config = dict(
    num_hidden_layers=18,
    n_experts=64,
    d_expert=48,
    moe_layers=[0, 1, 2, 3, 4, 5, 6, 7, 8, 9, 10, 11, 12, 13, 14, 15, 16, 17],
    balance_loss=0.00045,
    norm_eps=1e-06,
    optimizer='muon_variant',
    learning_rate=0.00207,
    beta1=0.9,
    batch_tokens=65536,
)
Below are experts of layer 9 (counted from 0) of a mixture-of-experts language model. Rows are named router (the router's row for the expert), gate (a neuron's input weights, with its number), up (a neuron's input weights, with its number), down (a neuron's output weights, with its number) and show model dimensions 0-191. Each number is 128 + 24 x the weight over its row's rms, rounded and kept within 0 to 255. Numbers have three digits each.
After each expert's rows: a language model's description of what the expert responds to. This comes from a sample of Wikipedia text that the model never trained on.

# expert 32
router:116095133082071120129093120169110120170155113123124126130133109121107069128165105121089152152144122152148104148153086149140151162080134160128112158134153085153139128182127114156138130145157121127122150151093164064133149120156136134093145106109109136083123143121171093104125057157115140112117144131156119126107181138134134096144138176138117129129094147124107102127154120109108129132140098105087110141103151086126083156148138114143107136092116105157135113162166127125147137109113105158107135150083128104151135105138163120154120105109148116163154134128129119142138156106124154143
gate2:125124150138129158161154129127162127147141152148092140130180156093111138175136127120126137103163118103117125131102110140115079108126118162142114144141109161152123103119086154149123087126102172100111169129084128103155106124136091114109122141133100094120134124131130122124122150145148145140117105115146131154096152124129139123097162113128140157108129112122152142113156135138139148121083155128134117109122124122102118148128111162129071089172162066130125126140102087107103126187146120174111112188176106182128111134127095125100114146162137184080144120115076090142145118123162153152
up2:133051106118125116188120127131093181110128133103124113115139129148111092120145151079120157162173102117134155121111126120127134115136125127137165125128172160117145167144107110133157117140119101098143138163135145148133115132154117153114143082079137157100177132158151097116130156127109121113146096078100135129165133116143169153136151130095110131129111163129140118090114120148124116151102163116135119161071140136156125126168148079184111135127149117113153147137126129091146147170124140147119121120149154146094106096127115120117183157101131123097108110123097180183139132105117113141
down2:120089103080124100112126125182096087148130124105137182127168123158148122140143122085104125123103135099145125134085085112166130126128141105124139132117174128150136131172107077115154105135100116119158160150140135145121155131122122123158119083128150126078153168116138092141118130161141087108136095148120106166118153138143089142148138159160058134148136094104161136135169140101136172138177128097141148138133111125142158137120143104146127142156175140176117097103170113160184125127101108115133132146124130133124089085121108111094121133095122155120136142143099096115107136139131121138
gate3:128141135133120115115136133143156163114114145134180120118127114108139108084137168075126104144094140119107144144101124127141143130177127117140119078108121091097145167132117138190137154116133138097136139144110122126123112123105122113102161170097126121111138069093131175105159126181134119117161154150133067119133126108077134133138150117116096094132138129129085073124163215093118105137162120162086116133094110095175134138141142103149143145133150131130094119114141127108120136090129105152094082117094160116124110128130128124125132153127118116133096137114162110146121083111157122116
up3:143133146108135102113128124122121152141166148115114138150097091159094093113132098144115112149114111067105102148099126130130145161106142137134154137125086141105097096146093108152148129145114164093146104125092144096150134111152152164088133123144085096178140161120125140116150106123153085167156116123116118202092142135122157133097147093093127118150114092130125095097103188162111098075131115179136121083083120108156145120130134106175117146127139091111143112138138123134146122124133134138124152161145123120128152130126148112138134098143150077144143107083128162106087109120117157138
down3:123147106113108126153146118114142072083139095099154169134115104135121106141113110088102127149133140147145141082151130092136139146146091081168088125131145099159113123117108100127116115161154122145121156128121153118119163130123121161091092157148100106126122121101110090136101153134177165126100095109151152128083169095155119105159119133130105100119091079141146144129130083118145147111096092095155172162146096117076121129131123104082146155123098126102112126127130109164132170138131125096117133138150133129174137143094101107142096137184125113099112137144107114130145160170131096118
gate4:105080157152122146052139117105145083133138138133155119132134151076099118108113068137131164162129111115159125129093124130139126175143138143146108136079047126104136127140152141134127173127147134111166191167094142121081131144124120149129153111121100136137113121111114130170162112147147165144140143086167143142139133129147129137105133125136109160152068119174152119137117100100173142169120139159153144113110113139132119112123136126143083137156108100088120121130135160107136116125106132145115109158145177096115120120124153120167112101095130114137108149122111105150101087132126122126
up4:085111143146152076141121138125183120143158147134146107121158143123161117154112154104129127121154108175139143179128143142068123118128127139132123116165112112133141122113133112159129141125135102147119143178128112093124147123143147128159136168137117119089121090146110103132106129122138135058117155172145175141121137155102181148133144101125152135110108169158138098115126140153154091168108141132122150113126126102125127134135107129122122138091125124152159135136120146101115134061180130133118153128169086115136111148119129163141083115095094113152162147183119059164108099127099122096
down4:160141104147146135093165174075075079116107138121126086118118157108136139123096143126110147133175150117102104133106148135142125132178106120111153119104132081138112119102123135131147130174150119131155155078110113143149097084094194147131147139112112128120136143110091136122162089125123136141141124123132115130119143117114127120147081108097132100135129098154129151087133189121152125156140110109136121112163159148102134101112113135108142069138150120097103140124116088135080172152128142142087110137114136157142132119158179104092150107154152145106111133108156146108153162180117119121
It responds to: Table pipes, opening adverbials. Line-initial table pipes starting rows, plus sentence-opening prepositions and conjunctions such as In, After, During, Despite.

# expert 45
router:164104086118126135156128132159095137128112115117164078162100138117131127138146111141168123159131131137102141111181130157168132112113176105138156134151149167151118123173132152145155153142147117123118055121115138153145106119120088122122158135104096142168200135188116121155106097107124132159121122116137087151097107140090145119168147175155148140155119124127126101122125108145113116122131127109119149138148117127131085119104151111155121159118156152142109166141128123118165131099118159134167122135111150103114104093136185125153140138132134149138107123121115141181144113142050106147
gate3:134129144150169146114148085147135128124158141160121076149098145141155156140125140084116104067103123141124149144109163142153134097126121097104123103147145111085135118098108167133137130133163158122139075079169127106166101137186114131104136123131099135204101128163132149106152133147081092121172109128091127153128122153145129168131157116128125124119098139140117099081124141117120123179116133124117071140145119114135075086140175117144105158169108125132117117086101170129126122132132128103150125161103152100108109126131148132149128117137105123114140101114122120151149153099109113158
up3:101128121121154148165084134131099125099069134108138131135119120146124166125173112112121142173116097106133124131144116090125099145129113116128127120113161125113129156152141117096123130100140100178183118117148128123130140141105098136096135132149112176083139154111171125162097131115190113130101085118088150135126152102113156090063097127128119144089148141132115120163103124148140161142146155128150138152129130131143124136101109106159114125109102114110139164122156160126147175114109111085115164089139103116101130128098044126108125158163131162120132109170144141113163152133160159112
down3:126122130080112145124123104156141125142152176145164139119145136148146115101142082200162160108158109160176120099127134164133140112135141130162141161149155179113116124139127131105127125154102167084120147140142100129138139156133134123132109106157132093133130102126127156121116086124130143136094156150149116119105105168131124135137102151131146097152148132107152130100139107126127133151110120113139164186120092174162169115168143131089165172145125136107105116133111154140102107127156102131144086164157118111159137081120162142106170098122129082092090189130137095122140125137096124160
gate4:126180122138136127126106133131130154116134158161068130147137167118104122136171075133134125148104131107115127151127060148135128107105136112165125108159141166130143111138153130141147126138146127130140143089116138115091120138101158097110132157163167092099172151157138130090138106148168122137125176163162179124094104078130124128090147145178121120138154148169172101118141142108126122151145146170160149071138132145136091153132091117140125136142092137112144130133091114093119108142121115148092137154131114085196135134116156132112135150149117121108133114135142124165165125171149120134
up4:136130118127116108160127166093151105164160114118065103140108133100116107085125120102130119110118092108133124164122122107130158179154127154149094168110137139112132113113126163118101097092114165130112147107125152111141080126146132095093165158172165171140121121142155165136141116163132138149082109118129091094156114131119091111153113147142147159191132125121113167116098127146125146113116142108127096100123118151096069117143189117164120137149111126096126153093101101112112164122113110096120108103115138098118130100107117133114118112095119132190134127114115170127129095130155111163
down4:117075146090162156163162110155147162106093100115164133106149126137104123148177133108129150108165155178112146135150156078069123141140112121112123131093137120105082109161135164172109174152106134137111108096118144152151121129177109138170091121104103123160108142120122154148128133129129136166140129106113115153118173147147137128087138107135158152074167135113085138095144047135155120104157128137097114154116112144130103123135131108130138121123155178156125138145163163126115121164105110115162121102124096125131132129113115152136105110122158130135123137131136135119134121148078105105
gate5:090122159120166132118108131160079108089148105106137128142142137107143135140111150117139144118181180139136143138093108118139138121129096130118109154162149172165161148100130119154094116115130151173151152107101116121132111144122184142162147122133104168137112128075107185122103134111096144140161165112131096095116128133119117174096133121132137175079084098131135100148094125159117132156116138100115109113104154157093127103162124129104080124126136130141085143079138154150128159121108107092103107135122080131140130118113124111180128116112151148128151117111125137151154109097101182110
up5:172145122155140113107111135105147136142134158125093126136129151155099097122169137054119112137151146094109111124113117172108132126129171160133135121174136121124109163166111170149193125128114092151145108134106144077138123089131117133139143140091163153154139161147112122135109128168154135128203125124109130147096084143130129061138162152167136141128114139124150102124125119116156144148135149120167141126126122122152134121155136144183159122139136134145123116153115119115088045121167167131118116089113109137171163128120134119115145148109159083113104128151127138134152101127129128147
down5:106159150124120087143118111141153105128163087159135137107083179132124143083132145122131099123101092126155078139135125146132160107139159145073103091142096127116129120102145136177147095151164152141106137092078121117132087122131128131154142152137099102137113121088103136125156128109139145126090088128136122123125123137104137122142162146081084166100126151185118146156134125146126131102111108116122105113151145103145117096142114121152145086169149165188148102169104134105137124114128179129097136084099154130095141118167142132138103140152124161104155120102134110088119146112153099103
It responds to: Determiners before nouns. Articles and possessive determiners opening a noun phrase after verbs or prepositions, such as the, a, his, their, this.

# expert 34
router:145158096124121145144065136122140150100107136096109164123145112150154093113122144126185134153132098175123182135131117146126131162115102186136130106106122104157153151182122127113142166148151141126145131138135121107124125098175137152109148127151158086130147137106158129130088135104130106143150127114141098143148148129150142157103131150165115133202108104125175119124135184116120127134163115135119142119174145113190160135141179131140145111126119125101090101153146124095148132129121106160176103128120115123143121146109091110102080164099118101124103149103092111122170133141153142126
gate2:093095133150136121142125128134140098079098118146113082116128097121142115144131142133145114098087133147111143135105135170134111140086146075094120117095156113117158153175129163123118124136168134128096110136166123105123174153106136125144134124127108142110144149141112118139122126141121110147138185112128090143109140117138104151126136125131125103137157119113103070147179140086146140163148136164152141126091113127143154128133110108161139175112155105132115147146154104106121149104141120095123115146110141162125132127173087067124094116078159130170097155156130073166115055114108104096
up2:099126139108109135118101143120127127189106105161107126136158087091102126133146126165125091118131120137084140130098104128148151101168144159098131125166127096106115120116143132133128144104091192186130149131115112144121102138141143114107058135132119120120105145129145147150145081140125146113102100128164158128152136043105115135185094132144105089107100102114155110129162109102159142121125121135151121154134105121137138151096131113155106168132142132093137147163124155131147099122134139120114135137125135119134196171124118120154174072115075105109112122130130149128104145146105150149
down2:125110108137137094093067084111139117142104152146097126161117130083117123123137128121139125155084090136074118136174098132132121161123111151101137155077145133118138134105147171105117100155165143113126137144133150117129144157154135108151148127138074120111174122090159109173134093148134140143130134135127142122149110122161106165136138165164083123182124142157154152153139163143121113113128115169136130114102126122126116068106125148132106096130146155115109175140122108114162163075113126136135088056122127136141114151129112145095145102169120130097146133133115157129094104130086145124
gate3:126166096084095116100115100127131122102124129138112132136104124156174087092100148094136105146097115110169121130137117110113154111123159094104114142105130103108122119185108151158116105086142136161164105120104141109165111114091141142138103103128136111101101151107166155131093119093128084161144112074124137113136121129116109173115177106172104121148109114128146111111122196088105124156135092151163124138130114166122133143114133129121109128122140132138158096151157117156130135113130071117127119135118108124117099146119149176096183146119122100147123128128151096120138116166088141193
up3:117062107133102134106164085098134116185122170165103133148104076136146151128154121133137119136131148132139131147088124120075155095146135085145147163112124120144105122117120136134146137102099132170148108140148113111106131189160152122113134113171123156125114131147139144103107104155095110100112099080128158130143126110145151117118116120146125135068130127127124109134154089102160090124125137105084074125147095134118157150111129125145121122134127182094163089128087124111078083163128141156128126082114141135104104161118131092143113113140102114121136132167137120123173118105139166143
down3:119118120151056137142110132170139101089157122119130126180146134148114153114159096129112119117123143137145128117122142145118124158103117173141118166108148121156139127110119132179195156128132156147134119127144143111102113129144134109096142125140122157149141068088126037108121172100118103158109170140149115146126146116129153132127088122121067161158158157135151105086146101137116135109139113087160169114116133136138144103146130136133139120167158135149113160133126109106125153139142132128118124137104157124186124078106137116143144113104147113105075157136165090096140151146103128133
gate4:118104148087104119112125142116125135116098092141151150130158146128125101091138109147126139133046116130118136100115155154149136140145116143139135126078125109131110106117161131117148106131118094119113178150135138098138163107146088096113101127135120095124155109141123131135137116106071148075090123093130110158133092116138075107128147143152075139156074130148101120162116158167135128102130208125087154182170102144133146101102104112135136122097142097132093108136086129113145127117070127112103140112122155155126114114120139169132110125092139128130111169103136145142094119139149115123
up4:159102140100154118093117144124112140142132112128128152106121110152110091083142089110111129141103135118140098128142096105118130157161126139122111122117131096135106097137110104111101133143129176103066142168065121127111157098131077113115150123146109114137112082122102127137128120144128137137126118107124109141129143126112159100163107128158140150099080114106167085115124117109106171166122099124172160139116121133143103116095119148157155092136144144114114129138093165182082106107103173143083148083127126142121121061117108108152117123136133147111157142082145131126119120165097138197
down4:103133121121118128085146141157082166111129137176114139092134122101143137157126140106151127134141103092121131106106127151155105107173118132173082126143078148135101109130103093116164145108133154105114085125135156106109112120172156119124084174128083112128113135088114151130113111087137143144113184112110106121103146102133128100111124088126142155185178134136154098146126116157117102124128112106148171135111130137077107144100081147161134110133097138120145109092122141148100137122140111120120174154158140127146085154131135086103148108125116148097127156126095146106128157142114170182
It responds to: Table pipes and infobox labels. Pipe separators inside stats tables, infobox field labels like Website:, Clade:, Years:, and second pieces of capitalized words after a first letter.

# expert 35
router:114116137115152133124074143153086128142150116115099126174088122142093121104104154143131064114137145167108162117142097165118132097128152193081149117079139140100110115123127133134153134149121083115141118130147143101116120123129122125135156121144111097164175121134110114137114102106109072111157157154150134140135109130145108147105158117118145184119076129103109160097136121141128169146117094115074136131103165116082115129128134189137156149119137124109163157129094162148080121133161115100149129120164122116105116153147127118123168158120168138115116106114152127115109131108169106157
gate3:102143101133152137098148131102104124123144161100138156127091156169127115105106153139132086155148149097129157108096132115113162145127120116152109144113104138145120115175105124130120149105075108158103113148109145152117145152144115123126120137148118118128175099106143148162123126154126094088086130127171132122142188079196149124127103088060116142109115097099099090106136125109115088122123152127153103080118092131122136128081119139123089099117153119168132120124129109135101082127137147111161163113113164142090101162102148150137137159101151160125152145123118115112102101143106103093
up3:082156147151129107096224134108138098155128148166092142124123124085135161110135115094123177124091112136153134129109124120113120126117132114103143115088136054098148138168134145154132131155166125085148141104119133102140132091131120152112131123100131099116136121183121131134091118143139127194139093170125110121121101114147132106157092181161148125163107153085141171116165095156077112149093107096099177117129122128145142132116111151145144152151106142105114138142147115142127131116139119142141106103113125144139134127138101155129128135119164103134135108141108132119085162143116123167
down3:148107114152090163114102125105109145172154106106127103133131170126164135127115128135120096161124113133085130136126156099115116065137086082153141123165152146109125128121126100155149099097132102121120147174110100143144137118138118152091144148091142172141133088138098123088115204108160170157147133149167123141131144123109129103117100131163099110155111145133121101157158110158124117090148095119112099161121076116153070130104124172130103120178114097136099098114116122149152146144143116133121101115103155127114152143135107112139114127105143123154101114154096140093086156166123116111
gate4:149119105115136099130169102077146121095100101100135102137126147144133138103151108090155131143116157104128075143118130140115119115165138131172120152105135104176116188150160143145161115112154141160117130122125121166155133102130119106138162153120093128120178149117116127096075135126106131110125125111126175095109109116143110112170066131119156128157110114120116113114102142133133156110095166099093096170100123145155101107106149127132139118200126076119137137132093139140123111117128156097107088100156124104153129143103077141135102100136123097114124108139084164155137090114100123152
up4:128121106154147147112152069159130127085117128124129140123135095088113153171122154115114170131106128096109132183127145148130132126140159116146144093119145095148158111122134103116138134146092123163141168120140157126115132088156147122135125147086128108124122140148142120118125099115137112130125118168081127111161126114173148063182119161133158094140144171123156196121169146129140097136076115091118132103176142120148130121158121110106103169108134128109096100136172097151143133114117143133128104169086091131120134125146129144140138146097102109172098133140103121118149138151105160188
down4:201111155138112125134117120127150132086160108144128197131130148084106087114132100176150132201100139134121121119082140178116113196135165143147125097156135100097166116142073120097143151111130097158144146138138145120110103100138129149111093108127105146167096135149171148151118133108150081079089135118159154119163155149089139152138116144129154140140151143143170143126126134106122107133124126140113141112128147171133119128138090137138157168124107112138137117113119122138134147116139101111109140140092141147108125122092072122124108117141092130160110148112124153105129100117107111115
gate5:082154146128112092164126071102125154103149124144110099124138162184123108147152118119139116124133147151093123152166065145107129082160146107137104132098132122138117131136106170153132124123097084111110111114115143153171106168149144093170134120103107135132134140094085135088137154132108131120127151160098129174113144083123158170166133123140138114129105077142127107165158178124094130130131192112113097119123140116136108145139121129112134080137145115112124104130120167133137116182150117185137141145149110130164142123126099092128122118108135091138115148132149152115123087113093103131
up5:102092102078102106174155103115103129158114133136130084136129079155135086108134120142148078135134119111127173103149122161133199172093096112132147118139094116155113069149104116141129139142108141097148127055118158139118132142138083109144102105142104115152134127138156118175138134197150156114158142127108124110118159108122086154115114158123137135107153159121137125116120109098145154126104142105163179146144101113132128093151156135158117181110126158130116109144115126115113132141151130110143097117136125137134156138125114123145092137143141168101123122116091114123079125120121086097
down5:096143158126102134126106119094180101102099110124124097088125118091128136128123143139102132122110156158116136139145129143133153132121124147099099121112136125172149138121178085158129149156146135164093131147132144126156127112138174103104099127179127134149132146182063110145145117146137139093129128145121144109141139120096155138122156121151096166126113118139117112134145128117158117102122090134120138140128186077076137095163118105170109120152102139168076175115142128163143111109147152054108165156131098158123104143112103140096124110136129154154141140110091099145101169147126099113
It responds to: Linking prepositions. Prepositions linking noun phrases, mostly of, also for, with, from, by, between, among, as in ages of, part of.

# expert 41
router:139150117146173097102100136111142131148130135130156122179100082141106116112107166157122143139147144107175094090112099109119111104107140128129100129129130138128123078119136103155157161123156077136160147126146130115142119135114148113092111089157120106156138152155119140159153097108166176132098087152144132108084123111122159115105111121111164141087137166124156087126133129118137100134104137129172116091141129163147102111108152117121102123126104107159103094117147139102110137151160126172115176122150112119128078186130172155178098121123144128095097096138143124133158126139114112072
gate0:106139140148169138157121119096130175134107156129097134118165153121127119118118118168141084076081166154152157124122148112162140132111129130133118125104168130087129119123123136087115144143096130148112096157099112147129101092106136145076121118120155077142149085156128134124126111108156142160170122096124092095149165116179152122171158144122131119131105094133122104124109172133114147114102132119129168105145120155158075133172158098116106143137133137149126107125089142085145081134069083164160105126127161121122126154144135160131117159118131112111143134126130174132129084123135102102
up0:148118134145114126147114100128121145109142130161114162132163102090110099123153106151135121137127124131113160132150143152155131124120102147114122145169127076108142102123109087157122111182125173107115146094122166068144103155137088166141108177144134093111111077073141145172130099117176136125123136089112102111141145113172113167100167168171105109145084109108093099099135125110128105147133132159124118125153095131095107145144116136155088125112100139155102118135125122145130161169118134145111122129115117135150087116106123178143120129151093144157112109087142097147145139165164154111
down0:157132125167109127156163113112088157110136131150151145136147144157132128133136105115159148147129123137137137097125124136135125130148117142121112186140084103118107100146170126140065084178165062158115148146162134099142136112111135142146147141161114114133149112157143117147097074098112096103099122116139141143117139154145115086177104138128126121141115097138148130111148138099149185151118124123150119151113131071076111144140105133121144107155098141114124135147140123105110114098126107129154122122096105147128129162101096186154177139160114179151082084160108128101133090107143141127
gate1:133115186190120102135093149155092139175095159147135107124089127156103130109128099162121136092109166110182114129119161112140110126105104100151137098084109144098113077134128101105166147127117159151137136122112137108146133118105128177169189180103097122131109163124107139144134113113097142118136121136130109147135076137120137137141158128095102131109120138120120136165105147137090159107104123122124106133096089111161152084141091136125124142139151151131106115145126159123158120140151140119175115099103157165137123128092135113154145145120094101096109106118080114081128140163103134116
up1:160108136120105118204131093103138184116130136144136127118101138161124155131130122143132079132098130128157112130171127128126133104104128131135140172205109171116108168120135111075063169123144130110146163121096113116122086151171135154082113100158096122159135093081144123138148111142135125138102129117122158136128104150132133093121122080105109105079148131134158115127142118148194113151120124126121117161143144108128130126136130136124134119131163142127166098123142162141109109142120150126138100191144098100120101122164137153126137132102110121132138098134074107086146108113128151139
down1:115135121110156129152122098158077126131107155091167160101110133117147146133139111141132131134117087099125130109117142083098099094101110129108137124131117114133121126072159132124183128146139151126161098110171150155132103139171108111135142127139128135124133135200135110067125118140149172125144152087147118128171135194134088145142160140089109145108125156150150121152161164123096099097115106129148078119134123146140140124099159136088115119122105167155096138134165125111128148124151133170116071089138090113137125144119122151154161140170153119093159100146111115116152114118140156146
gate2:123181117125129091082176149151104128123121120157126159136156130108108132112133137115094085171130135165128135174121103099120141125128136149145114143152119146119156144084137120095176110153087133146112121121192167111133111151098140123133125128107152126135149130127090117169130104093083104134110095139147130116187115106096107154137161150136118113154153128083120117119095101112116160065145085123136093113155158094120178115157114124102133129163098178131114113155155152135154136116137107101165142084115108118123097125104149102164162136115103104147097130136092128105149127120128109156
up2:150090100134099136137142128103104133138117119151152140114136127130129128107112111115119140143127126150121115113145156121133090118172135084142153151148129112136096149099132058128118131107137138148108139180130102159161111138142176135145151131140174133191094169117144147145149104133076109146094125100140136140147127146152131090133140149122130099121136118089135113145137104080175107142133164151142141104108155135133181141130131104143150135121095125113152134125082088157152096148134155119109114125122085110130126154168176129152155119102047098153146168155148105085102144127155167160
down2:094186146126110127153117150165139140112124142177134151069104106127146110151123122165126130112138130169170111116143122110100191130125104126098122154126138117109111140144155117171142103105144141099098135145141138117121131124146125118084097125148092146108128121147105106105151101121138131095115122129156134133107144101093158151121121118128111112117144122143141190096096110149124145154120156183141095118095097136142152151119130142125132137122157151131166144102124143068127125152108108161155126140133139110144159119153057153112127161168161151072175113090123164092134126169147112179
It responds to: Sports results wording. Verbs and nouns in sports and award reports, such as won, placed, beat, against, medallist, Championships, Award, in results tables.

# expert 4
router:161149105142135116110130110112136171092089114075110112158114121095133179105140147128133137137165119087114140143091120107151130152160122107137166126128115102125118095143114086124121139117134122152152134104098113143097140153088089136148155107140150155119124118087081109104140131150154115090139116130116116110168153149089118106116111131104135110126153108176140084149106147127159163121095146104139127116158123137152134120182081121162103080155103136142142099128158097088178087129149106111140098140128127108105102122135145120070133100137094101179136102079113125124107100139124157092
gate2:148114139080149143134124083150112156126133136121089112146123129128162152159135105131156151120101139149124159131151132108091170128117131107124125101108126124101148107138184134141091160129124128130084144105166121121105162108150154114168101095122100125080108089144130141126140133078176086124099089121152152093152096131138115105142138149146142101142106161158095157128085103112147142143155106120123152107090164107179153127111126088130125146108096137121174102162091078148106131144091090116147165137129151130087112147147142194117111131139145144150116123096125150137146119111093153146
up2:118130149155076153145095148133150142114165119174125100144139126103141090112114165113203145101127138120128132135122086114189173167105099126144125155115134122063134191106126166123102150128103109139148100143112131131166140115131103144112140144137115129144195118128107128109124162153117147129182136124111091127132117139118101120116112121132138110117116094093162115128131153093137132114120110166125179154139117128164115122137123087127098124138134123131097104125104153149146118079145159144134123124078102146139088092132125147125149113176098094177105102179117136131143100138132133138
down2:110144181161128143121174137167111112142146139158124061139107120162163133082124154148134119136155115101107132149121100141101099081135141164117093116122136119111140144104103127155122160126145155149155132136144155134136126142138136135190130143120121149105134128120136128096166128171140177120133087097159102105136157107144148158139101157115160121102109165128167129126118171132147145116135130150122108115163148113096105142181177140131104169141146127117153127080074128181142106143098160120090140099119112142091110122118135134114129162121145102097118101115079150128156104105123148078
gate3:167178095137141113131123174132138134120126138143107114127122143141133146103149127122132129143162116126126149128104106122169170138150139131153119117109097181080154150162141110102105101131143141132105150160166114115122109139117122120135143115111106134112122132109152131115128180134149093089129132117176080158142160136148085171128099103142123128111112104146156113093104128141126118145103132090092134082123115120125083128176129135102159127089092133110143115148114136105127150147131058139174073150134119115095095080064169147131123116179134115117093142123132150170140106097094125161
up3:092108143125114095135120086104129132105145177138110116118111106147099157110104115130099161151116117124113142136117142127129144119112110150122152071145119178140135114159127182136109123118174072090118106134152167140113124112133094151144127156143129108128164125140083154073126157150134137147136126102130108150131095151090153140206115100132148195099128112103078153158108166121167137122155156144117117137134128137144130114117182127096115132150163112103134114118146127164132128170151175160119121152133138112167181125129098125159113129145126155087118159127171142118110105109141124142
down3:166158125178096133135133111084165137134110093103145087129130148103147113090146144084128126122116134138139155109126150120170144126100127150151093118146106126089113171103120095109142129166165127120123132100139133102080147124109108110135168138131124107166119185149102109146156100129122130075129154090150096131134175158117118136143148148162115140171130134160086149137107124153136130150124114107124122121161123117140092170122148114103140118160119071131185117129107139105107065110113097111126137123079112118093127128111141102109095176126164138152133102141092125129128106132071117145
gate4:114104149164151118132134148144134159105101124150142176123161164133092111153149112145126121100173081148096122130122152077184111137091110144118100114140117195158075151104116155136143129113133119127100133147144141084140156118116167106115156120110107147094127130144155161155173122109109116118142154133110138106109112157181124102107117127117147118137123154151139131098142153129108130141142102119108112118151164130145133095142123082158151118122161162130175150113119146121122131131167163144125115147127118103123166131154114103159102091114095111084116162112058166126192121141133123152
up4:129115150131118146134105152085148163161130138106115083114111135123100156165123078112118124169133142109127147115105110157113123108102119132120087104113138160158135121188114092131121117151141111138160123132137169112115121141138104101144170132102117097141135146119107120168136092164133189112142097103145132116115104129136138149131132177155123103097122123082148097143147130143156121150124063113139123156166108172096138101133136168133130132141146095091143145119143144110132109085162129113090133107156095085124085154112126088141142135131125194107124139088086144123168137184115107111
down4:129123122086146133100137126141111102093135113112149136145159145105129159110138146112145119096138117152079118118128171110087126144102129117177108146153142170120112112091109136135135133130117110126134149134055133152096133144150157117151117094116105147134110126121104119151132149096146116135163109104104102177145105143143087097142127154142127085175142099149119184075139126138117120125135185111134123063117152080155118120159147163126124127112171116148121104161117166120124103162162143150148116173162157129129127133181108141137144107103109102113131138154159115137162138166167085150
It responds to: Word-initial name pieces. First piece of a capitalized name or rare word, often after the or of, such as Ch, Te, Ka, bal, Ol.

# expert 46
router:122170133166154148135129137115144147121099144141161115144138123163141068173161153145161175147153141135128106117091120106108097106082132122183154118098150117105127106124123114095166090083140091133111149117152095127109153128146130127130143169155161168115135109126146127153122132163130135134148155172123115170111134119112120150102144118120162174123115172145132147123140117105094099133122099083149100160164149100108107132131128105137162100102129172181136166102103130161108139127132073141159162111116132136083164151108118120124122154101119149144102137172101136134147145089156121137
gate1:150171141122137130157103152164134109171113159178138154125165197162092092125149107102126134158151113103145139119122119138091117134140113154131137135144110141115132138136110108110156180130147119106118107119094109159104145157141173124147161154108132170142127144170151105128087125123077130110180136108156157105159184113145147119082131125123117078166144144129163142086168146130126102148122119144112106161171131131122111121132107137115121128125161148173154121158141175143165123119122127125165083149154130169100190128123109127138109135133123087113121128145105140124121163126138097136
up1:151136091121132137118171144129126137102118117146143110135110113122110152127129153117129142141141115134122165175126133090105120138158104112133144119127161135174100153166119131143129146133154079123121120146151152152111139094148208112100128107187102125101105116128137123134155148148119115133144099117135136153076114075128127114145143115093126089171130107163141161122128174106123140161119135124120067097181112110161109064135097087102143142160151139112134108117103110125137163130146133124093133148168123140160115134125108164141126116109192116163117110128139113205145106125167130138
down1:152072148106129139121129190122116094110106091127136133144100120122142156126139158130135158132120155116113091113105108174149153089121107139150115130123143110159081141119112116183107154137146114122169107095114136158189066139127121141122135133112173111146083141126154137118180084116141102148160133165116138145102100095104113085119101165142121148122146106144134074102100118120103117103126170137106098126155081131161140102131155082136151112138126162141132084097127114121140100154112100116101148153121145129149136126118148109088115115155133115164147098099116168097119132119149115100
gate2:141124150148137105164164162151125110140107119109145101149132119175115125137137126111151126161166136129128120140123104158090113136110146119136121139139154132139102102141085103129160135146095134131156098133118133121120146110095126131109137104105143104104145081156160105195125139088163158116158149150140116084106134139138106078094176142095112101123139164142121101155140154158125094062175145130126141105120151117102129140088140130171086122088152121172132077124169162130129120151130147137142063077127130155126083105148134120177119125123126100123125121163120124100111159106120161124
up2:149151154096111112155131141126146118164160119107153144132146127108133149145136159107128133134141094121140117123140098156156160077131152156087144117151130111133127082187147132185122083111160162201131126144100126118139109094136161122148120078089115094144158127112138090088113092111150093117165090151129130088113145126147090125144137135113138149115149141112095131090139105139096162129171132143091098093104140142108153130119121129161108118119144127086144169122126149112117138148095151123119088182129112128161111082116140128111118123111104116133111113160081122144102143120140127189
down2:126104104125097158116133124124129164114111104132124133193126119095127134142163165171157167184134152112157129094136132109120159116087105138095151110138142144125117140136148137123136142078092105112126145111099119060130125160140148125136104133114093116145138120143132155136167136098112114139129180156123131100116117105156131104140149124166124103210125135085147134119123101147121105142131107133151143135155117124132121162087141127085096154090141153140112067133131124089119143122149128130099094051172108091107143126140127122130181119146137144132125113146082121121152155144097120103
gate3:109111116116180126156121143116117118129161152133132129155147108115160151128152123146117134142143077091119126123122108117152168142103157162158119150130132092123144099081134136137111150118096115118177107143156121129138141138077187131119126124156120085097115128149114159125181159127158129163114160155134085133149161125136134123151133127109160157112073185127138134152089140115125154147159124101118147090122167169105141138116134103153165080120086163125147100116114128105135147108168165132127128164117119121113089142098142120093114139163122128139093105158081156085172100127126158150
up3:187113149138132154146121138153122129097128135119111099143139159111079172134135160088112117154151134147163140138116119144137151160165121121108128136128120083149158141136116096141117146153133127130123139139127111097099150133128144139148107150102114132159129071127133153194101120134104150117122143128127142133131107132137139151112143114133136048138179105112107102101125123113150070117119160101107140186107119169128121106126110153140104138116152125197129170144147091109153168089124120081152149086177171107125148131152108146162151114139111128185144148168112130117129111118126142093
down3:112138101093129100132154145100072123114078123102126145114160124150179112085124135189111137123159129113064157132091132164116152118144073113155135170135124129131106095152105125099127145119068146129138146141132157119146130109090108156154134093189150165108098156125090139112150132138143140178123145114147155127077103146099124120137112116151143114109125097113140111104139145074138094113152123109129115105146145142136180147143118136138119147095146180126112127105125156114124150144133129139131118127135094141144095134097142135112096124110091084101165095082142115127146151129135145097
It responds to: Articles and prepositions. Function words the, a, The, in, by, an, typically opening titles, list entries or noun phrases, such as By knockout.